python train.py --router_score="softmax" --balance_bias=false --norm="rmsnorm" --norm_place="pre" --rope_theta=500000.0 --attn_scale=0.125 --init_std_down=0.0481 --learning_rate=0.00407 --beta1=0.9 --warmup_steps=200 --schedule="wsd" --decay_fraction=1.0 --final_lr_fraction=0.0 --train_tokens=523600000
Below are experts of layer 2 (counted from 0) of a mixture-of-experts language model. Rows are named router (the router's row for the expert), gate (a neuron's input weights, with its number), up (a neuron's input weights, with its number) and show model dimensions 0-255. Each number is 500 + 25 x the weight over its row's rms, rounded and kept within 0 to 999. Numbers have three digits each.
After each expert's rows: "mostly gets" lists some tokens that are sent to it at least half of the time. This comes from a sample of Wikipedia text that the model never trained on.

# expert 12
router:516540518532544487476481506514472525466456541510481477485522542467517506532503490467484495503507469514484491497513501488470492498495514541487483502501500477552523470524442484500474491482510504485451487503530458515533543462490500463539508492463465477522496498480533494509506522483467500516477495495550474487473471491513528514544510485476465453471494499497477521532515521505433507481516518521435451516511507489513539471493566485524513547544484462482504473496501563522493500529506511490489473487460517479501479547515466488517466481500467493471504504494467477523482476466509509516491480483522498476510508510540541503496536511497445510484503500497534463481496533472493499431483475513490485486464456514501553519494474511503522463449501506500522484528504507507490468493463470
gate1:475569489467454535565474508473508485516512503510543501467495555493507530458549491515509521537512503496514522472493528489483531532517520515504518521467510490506474515471499458522523502512485519496475446503547461499505542476510504473466528544525493504508499531539477481501482434476541492544489480474493501485445467532531486464523480478460521432537464510505483519515479521510496488496505527461451485482524482503469506511522491494467552515512524504480477536498515471521493502478477536533493487520472507520505485521499479498514491519485477456518478518497531502502502508537485455511483521483448478500526521533507528498499542531515512486503478515459525485522495499486489506470485490500495497488499467511530552522558527495522546499502496537508507500524535476528474515486463485
up1:544469535468493494511523474509491484519520515543510494510493506505450503516506514511542487449518552532501495483503448492509498479489479482513492482544499512522496539508525483524475493496495471527505502497502517487500496518469498499475506493488490512537521517486494481451472557462504560486444517512517531494503536510516554517520483513527465514491543517492502485470513486524532534494487508522517549493476495502504533558547548472516509499487492508510552485481450489481493473534488522489478443537487542495530529532483488486498503486524507508512548505516503503491501457494534539535532441509519491479477499508484439503504449473497530500523508505557502493460513499531541450517494471495525486502484504508485479527521499505520495485516501518516502491497415506446523484514544475
mostly gets: "ing", " he", " his", "es", " has", "s"

# expert 10
router:559537506522542500479496510534474509482493548496483465493512500471518503514480495497479508499473450525480511513545503493434468464493501527505457508511504510507498480581468524480456458471516464520489485479520483487483532487477534467561505497487496511505492525484533514507519524498480519509469500492534488467476470504523512503519514482483466474496485515480486538563523531498466519479536508516482492494530518481497515488501510416545493502513516453465553464468511536520433500514514473486478525490468492523522482552533491455513480475493477508442485502484459493503481508485501540547514489502507505467515523491513534522523532512513479495497468521486527488472491530483502492449483474530501473496480476527529551481507493483500479499482477490510509498522484527520474480492465515
gate0:464477488520502489472502525506518519493508499481521462501520500512523488488474480477527510488480514508492473474491476483482481495494536485464506501481547476503478485469496542496496486473522495481503530502517487496528520495482484503500420501539523498504479527509505523478536487500504520447530469504539518537518485477496493474522497501528472495456498480459451522492469561525480528505516547455488502498534496533520485514478467499490527474515454519528509457485557496489478555522539510500547487466524516539562541503530523487510508511529501518459502497529538546506478534524474451520514508507487486503467507469478473469495528547545477501450491559500515527542551466473487482508479542486529480495478511540455482547492470510479509492503475483465489500472503503492476477480491499
up0:487478528504525493503509464546483552466511487487532481477502479491537481531495482501501553501506495505498494478459447489507482484482503500492478494491548451504481484496516474501522525517477521515521481520473453475521487491508572500456474506487514492476464461522528495458476502476491486508522487462515544513481499492535499522469490521506514489521499520498499485495523453521514488500507490530486524447515499506504511471488549492507539516524495507528485509519508501496546483489520493519523459482525508476537501585527523511520509491451521555467519494516525520504489514504488518576482489482467535498449481484500512488476535562505492519479490532470465514476517433496536523530444535503456517494483509511477532474459454525491495480493503518489468519538468506481514507512529479
mostly gets: "an", "z", "en", "am", "u", "ie"

# expert 8
router:504554500495520474498451512509498489499524519481435483477494526514512491535473477478504523510504468487483494527528501480478482504502506519503503485514484456528529467509489498509473480496489491536471481475506464494520506467505532484492501483534481507506480515452513485485502561499461516538455485506519470455477496520544507536529472488495499453501516492485492538524511516541488523429523504523439475501498508473471544482514521475553539520551518483469514456485534549556482510548509484528488508520456512499521478523550491475500496484505487465468505517493464489502434481492531491529490475498518490475540533517539518526499530491495452536485496508503491493504529512487499492487461465528506492518466494529516550527471450495495505488477499497472528491503492484532481456498481450
gate2:486479465503540494487467511521487484540506516537463501496512470461507474522475534479508542520477512525517474497500495485504518467507549477508493487482501442511484445498487424483493504480512497465516511532482494492504463483512515514493467477479481518509499475545479515501477449468470537477460524442517493500524513516497473505523486507516439484547471498516483497497510524495512507479539456465454448503471476492536519494476523486464496539500487508494521508514537487485508451521539542524513536460505509487498487482488545502512471466512546538469511539479471459503486491510496490464490489518479495490521514496535499506533502518478456532440503520471530483528468524494545532464461487515536496494494469520481533552519472488503510505492511471467504524498500462472504548513507496
up2:515526493514524502520539540469471515469493502474519508569514497494526507472511526497516536489492510533498503512512479511470468492514506494472516514514534473521471509514490490529445498519519493556513526514515454477486531532541455493450481533484453469555467516474551486486519525516497502512510474524514471502531481514515464487510523475503544496457511469484481467503497493482495523529491473514499502473444563518439470523569499464450500444515477478477510481456469452497499497518490481484485459513493496536504475529518493447510514528495503492524500472512500495494498494492517496553467523449514498456497532494520499543493507508506545510471537497496490512489479506499490451499515517514461481476464518494488488509508525491479473510467502525524456515524511520521480489538465500
mostly gets: " by", " in", " from", "e,", " of", " at"

# expert 9
router:507537533500525500501456494545470511500491497503453499475482518479497510518449484499512522507498497498514507518529522507452471512506510519477494472510511487501514442508471502523447448489483469500473458465483478505496534475518539467545494504463486474510433499464517480484475532489453509519495486497534487464517484490533499564468471503492476492491507496470496521523502504522501508476506553525503470501522511486467520464463518460549501495520471478458495464496553523544470494503524492528506470491497533448473469512543511452545479458470473490456494531490462494505463440490523484498511499490537470472497532495542520518459540488468469505471500479482505486492516542476502507470496505520497513507482494522497554505477479505506482504464503533508531479501520504513460469513470478
gate3:515499447505508536537484473514483488523533491502510494499443504532485520526533503500490474467496513500498474485517507527475519540539557512495472526516476496495484468513529476524512490524479457523509468446519535504481473493483501429470546511463505513513471445508468511478528466464535512526504489502540486491495498455494510490449508535511489464482509531511484484559516485538502511485490482523516491486531493503485499511474457511525553465502494525482493537504514478515494489475510479506492520471464499493525468478470502495550466500480502504434487504470498514465525483499532540478466497485517442458466543509515505512503528494451482495533507495459473515484509512486461514493484475549494505492523524517488563533460498466487477490474510452493465514512516485499521512469463476
up3:517494531507480479487491488542475497453471511511574496519454529466519496530512420490510502522517495479460504541486450506482560494516479493491537503519524493488508460497486487483522480513497524474503480473485515481472522526547519493525505464478493496469499495477503517488512503514548476500540506510532488502540522466446511509478520522476494456502546498489485473529496473513531472500543499495469501439517501479460458497497510511511494508567473485460510514523508494513529445500498470533491518503516475494479515493488481539473467532524485526466501459493557487492488495471531490504498458514501554505505499492528499487499474491516539490506545507466521507496516502549480478498463492452544482540498516484463489493497512503492453546468474454506489513484487501523495504466494541
mostly gets: "\n", "s.", "s,", ").", "),", " ="

# expert 13
router:504516508521516493479459482536466500510499535478463476493517565487489492522466476462502533491481488492475523539516491475448491494497497527474488446509508475511488446526469507501487479486531458544474496477469495476501521491514538470529484507488487507482494497463510492501502541500465490530476474489513459463495482537530512547505491466492462497522510503475511522521521497568498530500508524551488489508505529438494556488487523435556508490518494495471518437470540512514452523516520471510485500492489512484511513527538496505534493455489521453482494516486471488497428490480528513526501518486519498467496516464538538568510507510502442546496524494501506476503519521498478511485511477506490486497492497528524562494499495482516514495485490502495507469532474524512488471484478475
gate2:521502470510507521482517483537485477491465498512507518482484503477484519478545554467527533451460528514462524500512500477523471552521524501512503491470506469502480465530517475483473510510511526463504516545473501452492466502478528481518507538489487505470473496454514482494494464477460527469507528472486468491467543485469461500492485490528450494482477523481519478514560468503462490480575493484512547506499531474519515470547499513485551482497503490506528530492548500481511460452502512536538503478503524491498521506476481511498513505501536519476510540491522468506520489549513508461532498465543507520541489481503487429480504489479544488495517517440484489487492466504512525501529523498440507492528497525514499486530507527474486503488491483495546519502490469458473504497513521
up2:491476479520545487479506503525514489513496473529478529434525486487491512477517543529495528480512517517528474442494512513502440510513509454516531480520492531489508481484517517502528528501525511468509475494484513494498539521509515505508481559459543518544447473536487502507477504505508523506514545488485498491491548497497487498489504485573457487457479488526480531500532531479505477508499479500546495517433509516510476434469482540505469518454543496496494534498550507515533448525505485469541525462507477474517494510496496472489508491524480516545474554491480501494477545491500487476513516502478481514511472468477460519497519481497492528489538477506503494484533452479496495492495490531480532528505490514497497482527471502430503493477506478486478525477530523444507525506503541
mostly gets: " 3", " 1", " 4", " 5", " 0", " 7"

# expert 7
router:507507501521507478493495491520495507489510509507453486489506555494513494537486464472501523481475482529502504526525489509430464509495491554476488447478490471504503472545469512528468481486508421499510487472482506443494501494502552487501512474477491492500506531471522501497509538500460494520481496493527463439478490538522537557524478486507468501511485484499496529522506530509466534477517530550481461497517533466474569467487514443524506523531497504499503436475517519504466502508538467504490497488484470464523499522532488509522505471462492469498477503452469484520405478458539499514498503498525520474502512501538524556532521493484471515498503502503494480485532508476485507498502475502494479505472506516524538499486470510496502506479489516530511494532466538488480472501480489
gate3:501495435471498493508467456557474481536494488482495506481490464503524554539502474514571524494480491461477501520496545482503493518473511501502494538501514509507499460526491514525509488476512454514507471468525523510465483541525479506466499504534513462514506460448444506467511480466483476501474485513505505498462530465523477463489495553522504526507512500503521489500497488583507466486466507495488475492518515473519509517532493514519494475520484511467511502531513477518504449533479529523492473526471563502514509477468533497523488494464479492466475513497475467510482521491483550506498491495508477505513499475570511492502527474499481476502499450523448517499454471502504497521440518531498503475495520527482522488503535461491485499485537483486492527470459479520489462539484483
up3:495516525479517493508546507502485488482484476562521525514520509483498417523469507491455521523464520490507450456509512467538515453503471503476514542465515499492449526489520481475522524503506480473486512499540515497500454528473463476482505529487486477475483541513504522488483501442495540483496505492510518497522501473481514538480449483517440517531437487483443464503473508513502514486472509492528502452531488507459543492497491476481538518496524486505493483488507482499503508487497548561508450515486483487507521489518514524499521483468483483491505487493485529482466494494545531485524542501527528533450513507533499492479541487528492548509500491488498526516537496497457514504521524475481499472449528508478514547530500496496537476538490525499476493476478483509500499488439485
mostly gets: " a", "|", " an", " 3", "1", "8"

# expert 6
router:549542513542549500465490498533454513501497538469474453502514508478493488522487476479492526495489477527483507525517519506427455463494481531480474490512523492505507468596491502486463483496517466519468485474497490478491515494489519454550523506500478506502512524496524496507519523505461502506471493494532473461484477520531510517518506469487465497491501514482521534558524519511478522484522503520494499526516547467506518501498507390526513489521522474467558455458516514520432504512505473486499501497484496505506482539508475471527487463475475481465489522498472486507466486485512535540479493493527499488491527502497540559502508499512490495488481504506532502461509543472497489475466480513495471499492479516511530485495525492513493510467475512528511491525478550520472479484479506
gate1:496479479509501505552499535530457518501501514503449484548517518501537493506507470527552466490553481539519495512456497525516490518496478541492466456462459502504519477534538526480496518511502471472469562492531530518516509546502471506503514467520516479514482482487485477483483486488558487450472505536524482466502525476541470536530487507548493493497520533512465516503513486497533512534479473492522515503490530481509503483482510494482466495505522513489523498510536538577503474503503498470500503525484477485495523481493448501479460510511490499527440555474525472509485493470528498512489480528503515495454460450506511470504490529546526516483458498494470504507513493431498465500521504508469522505536498537511491499493483462502492464489503482485493545515482460486499531467489523
up1:501487511497524506522465509525471521527516529496481548513457504495515508510518485493526454479521485488549532457532518501505457479522470488516523516518481488511516489540481562492489533472527518494466523514488455489502480535474486439499495520449494493538512524527451527533504493475503495476515496528470519481502483470510493498448484515492508520495556484496451529509510512519497533499475506494473514525484481482474482476501548518557484507483575508533497520525499535528518471462495497503506469516528520458505509496528416510539495541504507522498492548508519494497479501538503468502511462493497489483550524506497509508477505478523518538471447496530520493453533498518539467500489490510471529476518499552478486523497506438447512492504487508501479520532490482494541514492514515
mostly gets: " 18", " John", " 23", "ina", " York", " 21"

# expert 5
router:524515514539553490480484500522475535463490521504507488483507550488541478493508496480486506493486467520497520480537518507456502521514502521489471471480521461492509481576490485506496498495501462495469494504515498467538507455477499447518468511492483543484476527481500518509545511501462525542489513474520485481495497514535545509520477481487473463489464486473479555563514538494490519487525498537480484485482500500520544501520515431551510517507495467474555454509512514513468509538535489514469510515474484488541441536515500467557489474486490499452497539476469466489465477491492489517460477502501480458527508509504519531540505548509482483486522508492518477482531519485496497455452469520504474519476476502540518490503518493503506498480495525512464491524487470505456500516468484
gate1:456503491523505479481447516437510513486511476473473489427548508545480474521516508494508501504502462486520457523504482511495489483473510489507494463465534495521538527515534548481492510522532523490491477502513481532489500485529500515490475495485518502520495524528523513480548508496500543512473500428530535479515450485468508481487477560504497492496493526529503507522480467481477498476458519536495500453504510516515528480518468504458492489485450480488465470506505514541468521456500478480453451523563503472497418511497526510495467471479517492506533478527527523462498495484493494498502455514482504501527544507500529494480511531435465510481476474497511476464484485500514471540501506501491496490522504487553491511503473518469507492497484473530464491490503502509502541461471511
up1:515487512550512529497476480471531483502509508507508495537477527416444466492496508514465521484487516492513532532465480520478468502545527522487489522496507529508481496483447467466451521516515484484477502512498498552483520498552494474492528473479503495496489505499517507477513483531539488494489489486513495499491499542477524501552537523540516503546481537526506517521476514457480523499491509489490507543530473475501491519551508505495472541551546502500501476546471471530522500509487480524486496459521510440489479519497498492478513539500503494473527533497475467504492502542520518461493481505485492518505491502530514458533485527454467553507521531521502471531550471505472487488496498459489532486512480530454516486502481506477490526479528484462502489533492549523485430541508475
mostly gets: " c", " p", " part", " f", " t", " st"

# expert 0
router:525519505537574520484493505554452512476489530470471452479509527479520473496514496467495504501493455529497520513531518499459488487523490507485491471494489485509517481578479513498447486496506460521477503490499518474508496478506511451521490505518481519499507523482503502501537510505474507539497515501529483467495475503518538513535471453476478466473479483460512538559529540492463522492518515547488507515504526476501521515513505424546528515522511459471566451491508500514439521506503489518505504494476488508541468537509484449547494476484481496460502503484471496507473482492514524533477506481524479472517514480514527551540517536516495498510518514474542499478524537482501487474475478522519477507484482488537518507503550484498495481487475501507501490526479525541457515505462485
gate1:491484513534481460489499495516492495490518513504500509558498566476491487509468459484456520492540511506524483478487477524528527534483513505485495537451497525515537479472520490466464500446501501472506501502468488510505503474521538532479432501495487489468473529490496524511523503515455537542485526489510484440519521464485541484541468466513481478495468518476481508498474490524530518494523536493490496498505469487468454510492519483525534489518506507512498506511514475489503481512527486479489512512543511503464489487518466476532510493484549537501529543489469512495439431529518469544482484519501519533524499506538497460508489521513449498463503509466487468492530506497478502525527462515520476540460533497481510491453489542530520518492572499518484502490500502460491532524501455
up1:483482492507517535453524427431496496518486502520505509525514498539543475507486495472460503495543536491521533474477492500547532506530519518530498502511506544484501520490516455478525512494533501497544514503501504505502482539515496510468506484482508477499500483487466516491477485542532510504502494479465479489520516487459522473525448529477501503551469495514488502498466487474483458541519474475492523465513469534510472521478500508474460475517528540568501502559499464466531484515499486494480534496534517491523533459515516512488468509492482504555520556518497512485503509501521487466476550512497491522526454507506453463536504545494499494479547522511503495545547476498481485514516517490493480529519518505490504498474501521507491499546510464501500537464508544490510574523495516
mostly gets: " T", " S", " H", " K", " F", " B"

# expert 11
router:520529525533565481484476505504512555476490524464454463478547534480508491513503479471499542498497464510505500509521528524442474502517499516492476511485489476528491487554479489516467455502508487551481463485512471480498519468521537456514488519456493513504463513497540504503500506502492499510473493511529471466471467495518516500521503502465466463494473491489463532574514520509472523464539518533456482524511512468479512487514511459505512536515510471469561484461499513540476478520517462503462519513483506481487439527533524467521493486493506519464510545492475465498479451494524521524474468500527504486483554504532521525513530503500486527468480481502513500461508507485485511448501478529518471509489474496499535493482472490483473495481502505471519512517506502504451460529460502
gate1:500491488494499516459498489501481529477506500515498451511541501518487495520490504457462531464521496510480508502566532501448491576494497470506515499455493478481483453502470522477505519497515485518523450489467496517492516516517442484502505501480505543507488507529473523515452498523472505490471485496534481497488485519498516486471479504469487488515462457521498547504498507526498516505471516515504515520507457528549538526500499530488478565478511474484522505519494535514524508513516456483528481497536487509472534520492542480540503488510504516519496555516468465529497491437483500457529525512492517489485513504502578528547555492527507515491469462505451504460529535471526486489495471494514509496491468465522529516494459473457486464489521517480490495486477524436486499486494516
up1:470488498485510513521539555526502479519506439517523479525530504518474503464528512487475478456494533519510487474509538498481555499502500481490540518496482571495431517513485480485515493499513479475537460521479516512513496532504463495540543512517498534508544520524524494471477477496512523452512548517464519525461560526459522494501503489496489498494482472548505526486522506498522525511542562489521469535473479537527495480490528519456479497527511515484507547503518505492551532467520508505479478508519469491468507488476457504490500503439498519527517506506465497522508517472489476484513493505455459525514453501470461491506482463536503526529466492434509509500519484504486492502538507511502504514482504477465480461482454476521486502519514493497500496545492548503517516470508504
mostly gets: "ation", " States", " film", "ical", " team", " University"

# expert 2
router:516531500496541509481472515507483515484494521487442464522485523508530512534481519457513507497491472508499497524528485533465474485500496541487489479522478459518525478521510510501479494491506483539473473480478497499497511466510516474517499463521482509496511534440525490506490527489448496524492512511530472485499485533546515555501487488490495424470499499474510506536531532533463516466510521541463487506490507476501528463510514491532511530532519471486525479508497515545442500534519496538501509520448473460517503521548469493517494478485490466462495503472484489528431508479552522521470479507568513472485497504557532528513521532514462523482523516473503489474545512492525492494478452523505479499481515531525531512503489487504479486464453520487522499539482525529460478493486463
gate1:484533530543533481486480494537461546516487482477515460494510520475522487537499488480508487498530483454489488538559456529498506471522493508539474503501514514521545485512477551484507526526486480480508529491483466485490518520531499479493490491476519492485497486510515517490544480478496491528517453522483484499480560460492516503461487498492515436554477505501448514498480482489498507481475501538525462474517522511518501535504485485501495511515518469503511502498520476519503493481511427517487492517484554475500505459542508500526476468474442526491487519492506537490488468477505510516465518511476555483507565490515545486507534503475498489485498504519470529546573504485503525475479505573511464510497507510510539532491475507495525539525500515540506505514497525542476505495468548
up1:479518500529509459495466479520533488535530516497520490552516501523512530519522505426500486497499520503474468451523473573501510508519506494552483503480492466488509510499521514522514470491500492528495506488508498486493488454498480499490507498491594514489551498497466511483535573491521506497510505542485474548481503509467465543520500485466513479526518491533494506515503486491498513527500486512514509500492533537494524524528527503497511564514502503472500501532495496515503547496520504517467498449440467504503481509499518489510452499499472493489531475483540523545510500527512490519474497474444486541545529509444496515501482508522473502449493528495486512475537472512491506470502517506521473559514509485448518541505485472500476503503480501529521427509504501476498486538529484
mostly gets: " of", " the", " a", " and", " at", " The"

# expert 14
router:540525497532552512501498498562461522492499517488460469522522539482513509524495476465500515494477480527499508494530479493469472506523516542474508476492490504504505446544485487521477459483482449493463473484498513486506497471503523454532504507520502522485502548497500513496534508487488501511496519505537478485472477494531533508507464502489476472511490462460494540551526540504476555459536527534466489515506502495482512478502500428554514519511492462497528422483529517505447507493507482518503497516487497501521470506524509431541484469477482468474506555475488482501464466487526511517490488502548490470472488504532513574518534528476489486478499503497487508454515520475531513473497475521496481520488498540529539499491537507481480527495490516521489514519487526525487496525466499
gate0:488447509435500582477483543509522438516494476496469487460524500544494522488477485515452506477529518493515502480474495541509495515524537501474493530507481502527508472516491466521502510508503485503512487486512529507448491496551502492505517462475500468493507477507504517485485490486521530494464529493451504479481481522520523499469491519533488498489470547509526445500515498489486480514467492542482553490476504484458528457489531479499468489490516516472497482480485502488491530542502439545514549481505512490503481479496476430540479496497536482502436508499497523500499517493514445471521513535484460455481483518533500494521504490513511477568528475504486510439487534513480473504471516539481488518520504556498501511499510519505492529504510468524471481499471506548494506511488486
up0:488476517473491496489522522489498483485474507513496495487519518477525495541484458476491505494478550536519507521493509492506445482531494551465496497516532492479471514499470490491475538494489445527511486503509479569497523522527529522492537475466480489508537509491478474517527490471469493474480526527497518499501476512507541484459502509489477484477450513527537512518541510549508528487503514496465516484527496493492498456480467482543532501506523479457474488502502506501476538465522434517544502469501449478513471514498473462532509459508555471503501504536471526512448489507477516476513511485493490498521472459514477522522485524459499509558453509409477500502476526517492513526494471514478552513473525483497523483508506490484494486519489523556457532520485548496497493490523477
mostly gets: "\"", "The", "D", "C", "S", "R"

# expert 4
router:503497492519561448490471487495485539483483528476458494510542563464519505539503484450480503490484456505479493498506490515460486516494530512481476494492498480522503480523463513516481479491510470520482476496508483495508508478530497469529468503482472520493498491491528510512519520521479470518479497489540447472439484482510536505530512496452485481479469506511483550576532522541488519469539533573452468548507483487480542486493517458530511546527513471457540465482520524519500499522519474513482489503486493490476453515518485471520510488493481495490477533473441479502491439495538521534456522484488473476478534491524530512510521515480462528489492478494499462469535507496500519479485468521497471464490485492524521473499490479512506496481518501469516505531466518510481493508477482
gate0:504481484462525492536522457508497535552564491500411509516535562488503500484496495511525493464538502491536496500497490501475483478519488475495504517486513518503497540480491538500492520487508507524484509532468493482501480465508483484476461485522501486500495492507482501455497549478464507496472460499528503484449512457483510472510459529457510529535518526501499502534477473531510498479501572469484509548503511491499473486503490499545482518491510532555462489528539484470505483447530490543521492541486497468513512503512503543472524516504541550487508494487436471481487493512588496479503499526528484500493510498485491506516519503478502494494475516534555506500501469467503508519518485514471530524494512465490449496530479511465481469524537489483494503512523498480493506465459480
up0:468531472511519497508536514493481519499492497477491502473518478483518545536497493497475482507528546534481478526492550515499510541535487487493485506477476483488491506523494508494514518515484473480513486489537509521440531567530509489480508540509500539489473494531538446531508494470487508483501529533521454536501553523515528457506501490491514479485516500498408492478566497523464466496503473504524481471515517482498530494478529502459493507519533478472502495486477462495480505447499543500498566523471523471493480480514530480545510489488472481480504509509494507503500503508478430546519466560457483514509486485533498513490512495492518501517504508478449474472524524465516516542478522531547532499521467517495507507545509484474499512525489503477486523447486497503501481508524537
mostly gets: " was", " is", " are", " had", " also", " been"

# expert 15
router:498511508513528512499479492548468489500513515506468490517501547514515493505472493461519524486476482508475522537530510498462470500538508506492498454513489463517510477518488480515466489483506455493471498480503492472511504474516528476504488484504509543478479533459489481477530511488474490509460516497542470445504510516536519518509462498495480467496476486469521515544509541530497542471515529528467492495502542472473539467481516424565531508536532457468520415502522533504465502537519462524503498520472526491516473527532510468504491463488499466471491541490451500503429481490544496510477532501540472461505508478527498540541516508517465502490511503485510506496519511519526510492474447506486462517470485496540514510489527498543506501480482513500497473508471497518473470505467477
gate1:501475464497523492513456506516489511510495521482478533461510501478487505483461517473510475524502473499537504500517497528487484519503508536488499516470504484517539465496512461513496496463492483498477493517507494446489467435541496485462497480508508525507446468504479528520514470507474505481459536489516516491470499510481530474490489511516501454489477478462483524520481540506443502462532513503447503578492497490476529522534507506496524551489525491499519492490475526490509458458513500527542479540502486506494533507508487479504502526496554541508489550484514493532487527462488517504494490506492505488526484528505506487520533507531473453491496514517465533477535526518479507459456471507493516549490528531496544559503489455450530505481474528514502495480500481424436508532467485
up1:460529526483496501464505484516503512468528509519518491473516561513486473560478473497526529471456502513456496486523495464475505459517498471468536465545512469502496478503461517511517505510497485493494487481447484573519541499483535465512501523423510502497484506506513495526539536537506513513534490502487486483485500512503504507523523505459428519502501525481512502502522494511510484509451492515500494485469500445511502466475515448513486464486449451478496498520533499519517513556553494494526495501490502483513491530474486491540511496524482519496507479523529496481521512486541522509502507515495524485497510508563520519487501526504463518476523466474510470479532520483548513512506508529482533481517449515521519458505526522519494460484518511508445478540478498538461492477510447
mostly gets: "\n", " ", " H", " K", " B", " W"

# expert 3
router:511508509545550501475471498495503536488464504508469469524518536494526491538484498461488493482491473516511503509507497518468466489469520566497472460498486467525497463540467510490497510472505473505451483495488478493518510469497511467526484466510480530504494527449519471549521543493488518504493525522533472467482502504540549526512489471468468443478486498476483518530529547527449510489503518521462468507511483489500526483484532486536515537502498486497549489523503522522472494501518493493521513514459459490516481556521487492511503474496514497471479518478469462542475503476513525542486481496529518442488516507546550538516517517461468535487492508488508462440545537483513524472482478518502467492513485509520529509510506496504479481460449505464531479525487543513500477501486466
gate1:457508478501521486474510508541510499492485487505474468502554514534544532492509537505547492497502494474525545515520521508477510565483520513469504486494497468509526522500500446498476492505522506529513511529498480553455472492523469505454498486520468497460489481468490514488512506501474488466460520493528477462492505500511479465533483465467468496499484485476490556467453495505479553486470478494464479500484532502493532482486507505546526466527487526531475512528536528506504516509520535553502531508531447547493457485519522499486515450520520511524516505470492511561482496462489518496494472536480493498500492484542449537494529473477513458483482465476486536534495488453518485505520498513512510554523522545539507539505530477466481493496506480490473522488481487511468521469503506
up1:527519486499491476508495511483509441514532507491472541504545491523470490488494515519527504530488502508480498507468549485479537521483533484484528554472498493481458549484497466504510520502501527510514502517502495520473519452503524498494529507552504466488511462491490471479488487484531471463507480501529543519491516503519485479497494488413471474510474471477528511479497476527510553515528489477473482456464504495519502483467492505518545488507481485448496514515533472536503504428490554495498468512467501528539523496489580477516536525516496468524521500529534491507525513470475488473544473542508460537494470543483448499498501501526492488502483498523505500507474482538486498509496508521505528507458502536528495539522519523482468554463487448465502494484491475485499489488506480
mostly gets: " a", " the", " was", " The", " an", " as"

# expert 1
router:530509533553580479465498482516500522460499537472439462502517527476504479539469471466487526487498482491485486503530486524457456494518479523485479502497480467531500484545468499532448479475517452530478475480493498481506501494493538475561503499460486514497487530506530525494497510515468486508482478520501459462451474488519536533520501500484473502503457488494498538567526515502493527493538511539489497515500517487490518483497534457501506517521513467462526461448521533525463487513520451504493508472496502475476463526529498479501506478451485490466500536480480487500477452494509526518478514484541503479509521493529538522495535515476484526459494495515522507463521511475482519467530460523515479490474498517492541473495473490512469516481486514503520498528465517499469476527464492
gate1:476492507504468514488491482509508467514483531491501475556482545536489525491547496465476526502543497548475536510479552523496475561505511496518511489513526495550560482506484499491532484463552529459481487486451452471473524490434470538543436528485495492503489486478467493495495502538514510526498531477508532479470531504517492485502486481444491483515517535487482491498515524508527493514507492514474504463497500487506508490510497484516469513496514527525537477468461467522492528510519487510472531476486483533523528506504473545505477455496499530487497481507522527499504509562516490501498503466491520547480462508464445503526519489510496493480545529510485497496532494554454485471509541490496469448512514518519487536558528509507504490507503519466483505511495477509489527502485451
up1:525515456465529495488516466495463483480481472454526479503449507512557502498482470529521515502514499448483529479500486535489537509472502515488475505464529452513523532545512502503479500457521489488516505538481504482492504502468518485511511495577484457548512495466474502509530556503492502494505500539507540505506513462480537456525519465501468503459516511512486505512516511503521476492437460505537497550523542498479485497505528488538465475476496478463517490510458481489509490508552524495488529536481503482507493501490492499489518496492552507518562452475512491514525493520484540550479471497483497477488487483467484481532492534484483517532499484534499478482470489499549479477504488506499434460462508480473517459509496523535510521526501538523512509540514462512528500497480494
mostly gets: " first", " United", " January", " March", " April", " November"